Experts of a small language model.
Size: 12 layers, width 160, vocabulary 12241.
Experts: 256 experts in each of 6 layers, 4 picks a token.
Training: a variant of Adam for the experts, 646M tokens.
Below are experts of layer 4 (counted from 0) of a mixture-of-experts language model. Rows are named gate (a neuron's input weights, with its number), up (a neuron's input weights, with its number), down (a neuron's output weights, with its number) and show model dimensions 0-159. Each number is 200 + 20 x the weight over its row's rms, rounded and kept within 0 to 999.
Before each expert's rows: a language model's description of what the expert responds to. This comes from a sample of Wikipedia text that the model never trained on.

# expert 25
Short name syllables
gate4,210,221,205,123,192,189,212,211,178,205,221,197,174,193,216,188,224,223,201,180,213,201,186,222,217,208,193,206,160,180,233,192,184,221,177,228,204,231,231,170,177,184,180,176,182,222,182,208,237,227,190,224,218,206,230,183,218,203,212,174,176,230,203,175,207,193,193,205,165,198,174,229,193,178,239,194,188,186,180,197,189,175,215,193,199,189,195,219,169,166,210,209,203,212,209,211,198,170,203,219,210,199,212,214,196,191,203,198,205,215,174,183,209,203,183,174,214,175,208,218,208,185,206,214,174,187,224,183,225,175,206,227,203,183,242,175,261,171,199,216,208,195,230,194,214,229,197,186,193,187,175,219,238,186,213,187,181,184,204,179
up4,164,191,182,191,186,201,198,240,214,198,216,241,217,180,206,165,199,235,203,194,209,226,189,221,232,167,184,235,181,179,186,229,224,191,187,185,209,196,212,211,206,195,213,191,184,221,139,252,207,216,197,218,206,199,181,187,229,214,206,199,204,197,200,164,183,187,185,191,202,208,198,193,172,158,232,219,165,213,218,194,204,206,173,210,168,203,178,207,192,153,183,190,206,192,203,220,207,178,222,174,197,209,234,224,234,186,213,220,201,220,199,197,209,251,197,192,219,186,212,208,243,192,219,195,184,179,196,214,217,161,186,214,181,201,206,209,187,195,203,197,239,171,202,197,225,219,188,193,176,209,195,191,223,207,216,193,164,184,228,172
down4,222,154,199,202,181,174,215,188,151,221,178,219,202,205,178,217,186,222,175,184,192,211,222,159,209,215,219,163,172,201,186,185,211,209,195,213,174,220,197,210,203,183,236,216,205,185,182,206,180,192,179,160,224,205,210,212,214,213,196,190,187,200,248,195,190,207,179,205,139,200,184,213,198,189,178,163,188,200,179,200,241,188,215,184,187,202,234,205,197,163,191,178,229,209,207,200,188,218,178,208,155,182,193,210,194,164,199,199,192,221,217,220,175,171,156,212,173,207,226,168,231,182,203,194,219,162,208,218,211,214,205,182,183,217,177,186,182,213,197,204,186,208,173,227,225,219,186,165,185,189,189,188,180,203,218,182,203,206,210,189

# expert 20
Foreign name endings
gate0,209,206,165,210,195,186,166,176,182,200,190,204,227,222,229,232,186,207,213,177,157,220,205,191,210,184,193,229,219,217,193,206,181,192,202,206,229,179,198,217,187,188,182,182,171,222,194,199,220,162,176,199,189,198,207,214,224,201,172,171,203,192,232,190,189,195,232,199,184,192,216,147,224,166,162,182,189,196,160,231,169,220,190,232,191,197,163,203,190,175,200,210,220,207,194,212,199,228,233,231,198,219,212,188,199,193,212,176,214,186,181,206,191,199,178,199,199,192,211,179,202,165,158,194,171,216,195,152,213,187,205,214,213,178,202,219,184,195,224,151,187,208,223,195,172,198,187,186,196,205,205,216,212,198,163,209,246,186,175,175
up0,199,151,208,196,182,235,214,204,188,223,209,198,197,224,210,184,194,190,200,214,210,199,208,185,210,222,203,215,206,189,211,203,216,224,168,239,211,215,169,183,178,201,233,171,229,213,166,223,196,214,225,198,201,231,203,191,203,216,203,187,176,219,202,238,205,205,180,212,182,155,182,229,194,201,221,210,176,191,193,184,179,171,180,189,190,241,184,170,185,181,196,173,180,192,220,212,185,185,195,209,187,209,243,202,218,180,218,244,162,174,183,209,202,221,214,182,205,282,168,203,188,196,208,220,194,195,197,193,176,185,191,207,186,241,210,211,215,187,187,216,234,190,204,219,186,192,184,194,178,197,172,177,199,202,181,187,173,187,215,239
down0,199,206,185,203,173,219,243,225,162,190,221,198,189,200,217,185,240,243,182,189,212,222,182,174,213,189,208,209,184,159,220,213,197,234,195,236,184,203,197,164,166,187,187,182,197,183,189,167,191,234,179,227,224,194,201,168,179,194,181,218,155,188,214,212,206,218,225,201,204,208,188,231,207,189,210,210,212,189,191,201,226,210,228,210,224,170,214,172,174,227,224,205,181,199,225,177,194,185,213,228,176,171,203,199,185,178,242,226,224,173,191,175,185,204,174,174,164,197,211,219,171,195,199,187,246,210,196,218,210,210,221,185,232,234,196,193,215,205,179,204,209,183,218,187,205,209,192,223,196,190,183,226,199,184,180,224,171,193,204,196

# expert 12
Word-ending syllable pieces
gate1,197,201,183,206,195,150,209,232,241,212,216,203,200,187,200,215,189,206,153,186,184,174,221,185,221,180,183,235,230,211,177,182,222,192,230,202,194,187,223,211,229,161,241,173,214,215,196,197,223,200,184,197,224,190,172,204,206,230,185,182,244,186,186,189,199,227,209,186,199,210,194,150,182,229,211,220,194,193,210,198,178,206,212,178,225,219,202,183,213,199,190,189,205,221,171,185,164,178,230,187,203,179,209,233,190,192,203,190,226,183,180,200,221,164,159,262,177,197,213,209,228,202,183,213,221,204,194,174,204,227,204,206,198,206,185,193,189,224,180,183,207,206,196,204,199,200,216,204,192,192,253,197,205,219,215,208,232,220,212,173
up1,178,204,201,178,195,192,193,185,158,215,197,212,202,205,222,203,253,215,201,202,186,212,169,186,188,180,227,197,208,190,203,193,196,188,187,175,191,190,213,189,212,197,166,177,204,207,203,206,211,191,187,222,182,234,195,183,233,177,215,190,182,179,196,179,196,209,198,185,195,241,226,198,231,194,222,193,188,185,195,197,176,216,217,173,212,182,221,184,229,199,178,187,211,134,193,200,171,243,175,181,213,201,188,178,191,233,236,215,213,214,209,160,189,171,226,152,200,207,165,194,192,180,174,214,202,210,178,214,189,223,217,172,210,200,209,200,206,165,202,232,158,226,171,198,224,174,194,253,198,166,203,185,174,212,201,199,215,211,191,214
down1,186,212,198,161,181,230,194,176,212,188,223,165,240,199,159,184,159,210,211,162,204,229,229,217,163,220,201,198,234,204,174,192,201,165,201,206,176,209,224,215,192,248,173,203,200,181,219,176,185,212,211,209,238,157,208,203,222,186,206,193,190,212,185,225,205,186,174,240,195,185,214,172,234,211,220,221,213,199,142,168,206,186,177,184,213,198,194,181,234,164,217,190,181,189,225,220,212,213,169,204,216,192,187,193,199,214,188,199,213,188,211,197,191,198,191,214,196,187,180,227,185,191,192,208,193,223,211,208,196,213,202,198,221,187,175,182,222,189,193,227,196,204,164,189,209,181,194,189,173,200,165,217,235,193,213,174,207,201,170,176

# expert 39
Word-final endings
gate1,179,206,205,226,161,224,195,193,170,229,217,177,210,180,194,185,172,212,212,196,207,153,200,197,219,214,202,233,227,179,158,187,229,190,158,215,189,227,217,201,229,195,223,224,182,220,206,234,187,187,210,197,211,171,203,200,193,204,216,204,170,198,182,204,199,188,185,184,181,196,182,212,209,206,179,228,202,212,183,210,238,212,175,219,240,235,224,206,195,203,184,233,196,205,226,231,208,173,227,231,163,239,220,221,202,183,193,217,226,219,207,188,164,227,202,214,214,184,200,202,199,229,202,166,209,221,215,244,206,207,196,198,203,191,188,209,163,212,190,196,198,186,184,207,196,197,214,183,219,202,179,188,234,175,186,175,200,196,224,257
up1,192,182,203,211,206,186,227,176,218,223,182,199,197,216,214,220,172,187,132,215,193,151,254,182,199,202,189,185,190,192,224,249,194,188,209,203,180,172,158,188,179,198,206,168,215,178,195,172,191,253,201,200,195,129,214,205,176,208,166,188,232,151,226,177,182,202,217,226,199,226,202,192,180,206,233,191,203,214,219,202,182,191,209,210,205,200,226,180,179,184,207,198,211,188,205,193,228,233,181,175,202,174,212,200,214,223,194,204,194,200,208,184,200,168,211,226,204,207,167,202,221,213,198,205,203,206,188,185,212,236,214,210,223,219,217,200,187,199,223,202,206,213,209,184,206,169,203,192,229,197,209,191,221,223,209,212,201,184,180,205
down1,216,200,181,178,177,211,187,210,211,159,205,216,217,212,165,173,214,185,213,190,196,213,243,212,218,152,220,186,192,188,203,178,240,231,220,205,175,202,174,206,256,228,214,176,209,190,208,182,222,205,230,184,186,204,229,201,170,211,189,216,176,219,204,188,197,195,218,182,175,194,189,202,212,199,157,175,191,191,180,171,193,204,198,207,184,183,209,213,223,188,200,163,193,201,148,170,196,209,194,220,227,234,198,187,210,186,206,213,198,193,159,194,206,230,195,201,202,224,209,196,188,202,182,216,242,145,192,201,227,227,232,222,199,224,187,175,203,183,217,169,227,179,193,204,208,206,180,212,201,192,190,248,178,224,184,191,194,195,193,192

# expert 10
Foreign name vowel endings
gate0,223,207,157,236,230,224,202,202,222,212,179,246,194,196,220,211,181,192,202,190,240,148,193,211,208,181,221,219,211,176,209,212,183,236,178,195,196,182,194,195,202,204,223,192,194,193,207,201,240,191,189,212,235,158,189,195,210,212,191,223,236,200,188,201,204,208,196,232,223,170,204,176,217,188,218,214,209,204,183,187,189,213,194,179,219,216,244,225,201,171,227,167,183,197,234,202,193,201,196,168,226,216,201,209,214,183,195,230,241,213,198,207,219,224,176,183,190,211,183,201,184,189,219,225,182,194,195,213,219,179,175,193,138,221,166,219,215,227,179,195,199,205,203,222,189,213,190,216,212,168,185,211,203,187,183,211,226,223,223,236
up0,182,176,198,221,197,177,191,208,193,202,191,216,203,198,221,183,174,196,181,198,234,177,209,205,210,193,196,218,262,173,169,222,181,195,166,161,196,214,176,161,231,192,215,203,226,217,201,220,222,183,218,237,199,212,179,193,211,208,167,193,187,225,199,184,213,216,211,207,194,185,192,184,241,215,215,208,219,200,171,190,186,221,222,179,185,208,218,182,217,201,201,175,218,204,222,212,221,219,210,188,235,196,229,218,227,200,198,207,221,230,216,221,212,176,191,182,183,250,195,209,166,244,235,245,175,194,221,219,159,181,183,207,167,229,184,196,227,212,221,191,214,204,221,194,189,190,176,228,174,193,195,172,179,210,206,180,214,206,207,193
down0,189,176,223,208,236,194,200,212,212,207,208,183,201,203,217,212,185,210,164,193,181,184,221,224,188,173,188,180,238,181,199,216,181,175,194,215,177,168,218,220,207,209,188,226,246,190,211,218,171,209,211,217,192,232,162,199,188,208,218,212,205,179,158,172,220,204,203,178,199,187,193,213,191,174,184,210,168,185,200,185,191,179,244,235,196,232,164,210,172,202,213,178,215,177,223,201,181,185,180,190,176,190,180,190,207,200,174,188,223,219,218,238,204,185,176,238,198,208,197,208,186,202,224,217,196,212,210,196,202,198,190,229,167,219,223,195,190,190,176,204,157,208,191,166,225,216,215,178,201,203,158,198,192,201,195,189,268,224,176,190

# expert 22
Opening parentheses and dates
gate1,196,189,225,229,176,201,223,164,209,233,193,179,233,178,202,214,199,202,153,186,201,217,210,177,184,235,213,151,216,214,201,211,212,242,178,202,197,199,225,192,197,191,231,170,173,195,185,192,205,245,154,205,203,189,217,199,193,202,196,220,213,213,193,218,220,188,205,213,208,174,162,211,210,206,227,200,241,218,222,177,213,180,179,198,177,220,214,203,184,194,233,211,218,195,221,236,192,188,224,205,179,185,197,198,210,188,197,187,199,180,183,222,243,190,186,218,215,197,207,234,192,209,180,210,215,163,174,187,163,194,214,215,191,217,207,180,166,213,232,216,189,250,208,168,208,200,204,184,203,174,197,184,163,221,181,198,235,213,206,190
up1,217,185,200,220,203,203,221,221,210,220,185,223,193,230,179,200,176,196,199,203,186,228,185,168,213,199,232,233,183,228,189,191,154,167,189,218,202,247,222,202,203,185,214,206,216,186,167,158,209,219,185,193,189,164,195,159,178,216,200,212,205,216,207,185,201,229,208,194,207,202,190,241,224,182,211,207,183,214,218,222,215,221,225,196,195,233,221,208,210,200,199,243,179,188,172,170,198,212,217,211,192,170,225,209,241,175,179,198,200,182,225,199,199,208,209,228,177,200,224,166,175,211,191,227,164,210,195,176,186,160,185,197,220,213,171,206,213,196,195,176,184,246,229,217,215,195,214,191,216,166,209,183,216,184,221,181,184,211,218,178
down1,172,186,235,216,176,159,189,203,186,149,244,219,220,222,215,166,191,201,192,200,207,188,223,185,182,220,193,222,215,176,211,192,196,185,238,212,241,168,220,204,182,220,190,164,167,173,205,207,198,177,201,219,164,218,185,178,195,198,201,236,182,206,198,192,231,181,146,186,191,208,196,201,193,233,194,189,199,195,200,204,175,192,210,181,198,176,198,188,173,185,232,209,176,195,213,206,185,186,215,169,183,217,159,162,178,170,210,208,185,207,170,189,191,198,187,224,203,182,175,197,193,196,205,191,206,168,178,197,213,189,208,228,225,211,193,163,221,181,175,205,187,217,160,166,190,206,195,229,190,209,175,216,187,229,214,214,182,221,210,199

# expert 41
Indefinite articles
gate6,159,139,196,212,236,218,189,268,207,222,192,222,177,199,190,183,218,233,219,217,198,196,207,193,198,237,192,179,194,193,195,179,198,184,206,180,179,192,209,224,185,183,209,238,194,174,183,236,223,182,180,188,209,209,159,178,196,187,184,198,190,192,180,173,210,193,203,213,216,208,215,212,192,197,201,188,223,203,184,215,183,188,215,196,191,179,195,220,186,223,252,228,217,183,188,178,216,204,200,179,216,242,196,222,193,182,217,215,201,205,196,253,195,212,188,192,184,179,204,224,202,184,213,221,206,203,206,242,194,198,210,216,250,202,194,198,207,223,182,205,199,226,199,233,183,231,213,208,208,241,153,229,212,186,183,210,211,210,188,217
up6,222,196,224,183,216,183,206,210,214,222,197,194,192,192,193,194,217,212,149,184,224,203,208,155,204,201,182,182,186,228,195,204,246,173,198,200,182,211,212,185,193,195,216,200,190,157,200,171,175,215,160,218,201,220,196,222,205,210,160,228,204,196,179,206,232,213,224,215,186,167,223,180,174,203,210,187,230,198,214,182,211,180,220,210,181,229,212,241,215,195,227,189,194,194,206,221,190,234,189,184,196,193,194,180,183,181,212,213,230,195,204,217,182,191,207,194,211,200,222,159,193,226,226,207,211,206,187,251,207,195,208,159,196,189,246,180,192,163,187,186,206,174,193,255,191,201,219,235,174,197,176,234,214,191,202,184,218,168,197,207
down6,197,210,214,175,207,215,191,213,201,212,228,201,209,178,182,223,206,216,166,203,234,216,197,170,217,225,218,194,185,212,218,219,244,138,186,158,201,216,212,201,191,194,223,225,175,156,197,177,215,199,170,203,214,193,175,193,192,206,173,213,224,211,183,174,206,234,214,205,198,196,242,195,184,176,209,195,201,190,190,184,214,208,216,242,194,218,177,223,221,194,241,193,216,229,191,208,193,198,186,178,196,197,183,179,176,180,203,213,214,209,199,190,196,192,202,202,222,217,209,190,221,243,209,202,223,208,210,244,188,234,217,186,193,194,232,205,199,200,208,198,196,218,207,244,127,210,184,199,183,185,163,207,213,237,186,185,226,174,203,202

# expert 53
Name endings
gate0,187,182,159,201,215,209,179,226,208,194,226,208,193,180,158,189,172,156,204,195,199,194,178,164,218,179,220,225,181,193,205,203,213,217,185,191,211,183,197,224,196,215,175,203,156,204,211,190,209,221,201,210,210,162,210,172,236,181,213,191,222,199,226,210,188,166,214,196,189,221,197,211,174,203,215,170,210,243,191,219,185,170,188,193,190,194,239,195,201,188,219,221,199,201,206,224,196,219,210,201,237,237,212,197,183,240,207,215,203,201,197,209,192,237,209,208,210,182,248,192,168,147,239,194,215,179,232,224,178,186,189,218,207,212,184,239,202,183,231,197,213,190,214,212,218,227,190,191,175,220,192,208,243,192,231,195,207,177,206,202
up0,228,208,203,174,200,189,197,191,217,187,213,210,191,234,218,211,211,228,167,187,211,203,211,240,203,188,194,167,236,204,200,223,196,182,206,172,195,174,188,190,207,205,243,189,229,239,230,215,210,191,193,190,190,252,217,203,201,217,200,199,197,193,200,151,218,225,204,182,203,179,241,197,222,203,176,206,181,189,185,205,211,241,199,203,190,203,206,190,200,191,194,192,195,178,223,179,202,188,221,233,201,189,192,218,235,178,215,189,231,214,194,192,224,176,183,182,157,208,211,174,202,223,159,243,177,201,192,195,172,182,172,217,198,200,193,197,207,240,210,169,227,215,182,262,167,163,215,216,181,209,199,195,186,207,185,170,203,190,201,219
down0,249,203,199,157,196,152,222,176,208,205,190,218,217,213,194,210,211,175,152,204,208,246,211,215,190,179,170,220,203,205,204,201,167,218,188,204,199,160,179,169,188,192,225,198,189,233,198,197,214,204,226,174,203,187,193,207,240,197,193,188,216,186,191,188,200,249,224,226,161,186,219,176,203,211,181,216,218,200,217,223,207,225,185,223,199,207,176,205,168,203,186,214,192,194,175,215,195,232,222,223,193,191,202,185,210,196,184,180,226,210,183,201,223,185,192,204,156,176,198,178,224,205,183,227,185,210,188,165,176,219,175,229,224,192,219,231,184,211,218,208,164,215,167,197,189,199,193,227,190,177,169,172,221,183,197,191,209,196,187,176

# expert 43
Connectors in compounds
gate6,179,205,234,205,214,162,211,163,207,171,216,201,187,219,211,172,183,169,224,169,200,205,201,192,188,200,201,196,247,174,181,207,198,180,182,226,212,167,197,244,184,232,215,191,198,211,208,186,195,230,190,179,182,223,210,154,205,222,212,228,211,223,225,185,202,204,214,225,203,198,185,198,190,229,183,204,197,201,194,220,169,192,165,196,223,201,205,216,205,189,245,211,261,210,206,195,195,185,187,208,163,219,200,195,197,231,198,174,227,192,206,200,208,198,221,221,161,178,193,208,180,216,209,177,235,194,182,197,159,190,212,177,196,192,170,207,209,228,209,214,207,217,208,196,192,144,228,194,174,219,212,199,219,200,188,249,210,181,202,203
up6,213,189,196,216,245,182,238,207,206,178,215,176,218,194,207,177,219,185,214,213,221,194,204,181,218,193,225,201,219,178,186,186,151,181,191,213,186,179,203,197,188,228,206,193,175,200,217,174,227,224,165,161,206,189,203,188,224,221,176,179,216,174,226,164,198,211,192,206,191,223,165,182,189,195,193,224,197,215,161,239,193,196,218,193,181,202,215,230,206,157,203,216,215,210,222,177,182,218,184,203,187,201,185,161,187,207,179,196,208,145,221,189,241,180,176,198,185,186,219,223,166,201,188,182,259,196,204,223,177,199,202,195,211,212,189,212,192,209,196,218,203,188,182,166,173,192,203,181,172,221,222,207,204,174,187,223,190,166,199,216
down6,226,174,160,236,206,149,209,180,173,149,211,181,211,189,227,209,191,218,202,170,187,197,229,187,183,207,212,177,205,177,217,191,158,179,212,222,179,187,177,178,213,182,212,167,155,215,229,205,207,244,174,202,191,196,201,223,175,187,158,212,228,215,191,206,210,223,212,196,175,198,207,173,206,217,199,207,222,225,183,207,213,248,216,178,200,191,184,198,228,192,203,198,226,175,183,203,190,181,198,214,173,148,213,194,208,187,190,172,221,202,216,196,223,182,199,159,196,208,223,190,215,173,193,200,217,169,217,192,218,194,206,182,199,207,213,232,180,191,198,204,217,193,185,239,188,200,182,182,211,245,185,198,191,208,194,215,211,203,194,175

# expert 35
Mid-word syllables
gate1,195,178,203,181,193,245,182,200,222,205,225,193,187,218,216,203,203,181,227,215,147,182,193,210,198,172,184,182,194,210,186,207,219,201,208,197,221,226,231,215,175,181,163,200,195,188,197,217,194,206,174,196,170,176,190,171,235,203,218,190,215,205,224,210,226,184,232,201,205,209,167,208,225,214,220,181,229,191,176,201,186,203,235,209,191,189,221,194,201,235,186,216,164,204,226,195,220,190,225,242,187,190,169,220,241,171,181,214,224,215,216,188,189,180,201,240,204,168,223,206,206,168,225,217,171,236,182,210,226,150,198,215,205,208,192,183,185,221,206,208,157,239,208,200,190,182,210,215,181,235,194,170,218,209,201,195,201,202,194,194
up1,190,214,153,174,169,217,193,257,193,207,208,198,206,213,242,229,218,196,175,188,205,207,193,170,199,157,196,178,184,207,215,189,245,229,172,193,200,206,194,190,219,192,160,181,223,200,200,175,226,186,201,199,224,186,208,236,188,198,218,191,231,211,203,203,175,201,187,217,198,185,219,189,212,190,177,165,162,229,211,201,160,158,208,213,199,182,182,191,214,209,180,209,215,227,188,199,186,202,198,191,195,198,201,204,237,213,220,179,189,227,196,198,231,209,215,165,213,198,243,170,218,216,200,218,183,214,208,209,226,170,211,211,174,227,227,192,209,216,179,187,169,168,185,228,176,214,208,217,190,174,201,190,215,182,199,216,157,179,198,198
down1,191,211,203,187,202,177,202,192,201,196,178,229,206,182,219,202,190,222,205,213,193,220,201,190,196,237,238,219,177,201,192,194,203,201,205,243,213,185,190,207,231,212,188,168,202,218,183,199,223,213,203,212,229,210,202,194,170,212,212,160,195,217,176,183,181,203,216,208,179,166,216,250,176,162,208,175,168,246,228,217,203,209,202,161,233,205,198,213,205,205,238,183,211,205,204,172,209,227,199,220,194,203,197,178,229,211,217,221,193,211,179,174,211,199,231,193,237,220,188,163,224,193,206,223,227,182,212,190,229,195,132,200,193,209,223,186,206,188,217,187,186,198,183,220,207,215,184,230,171,204,203,238,231,202,237,181,194,211,229,192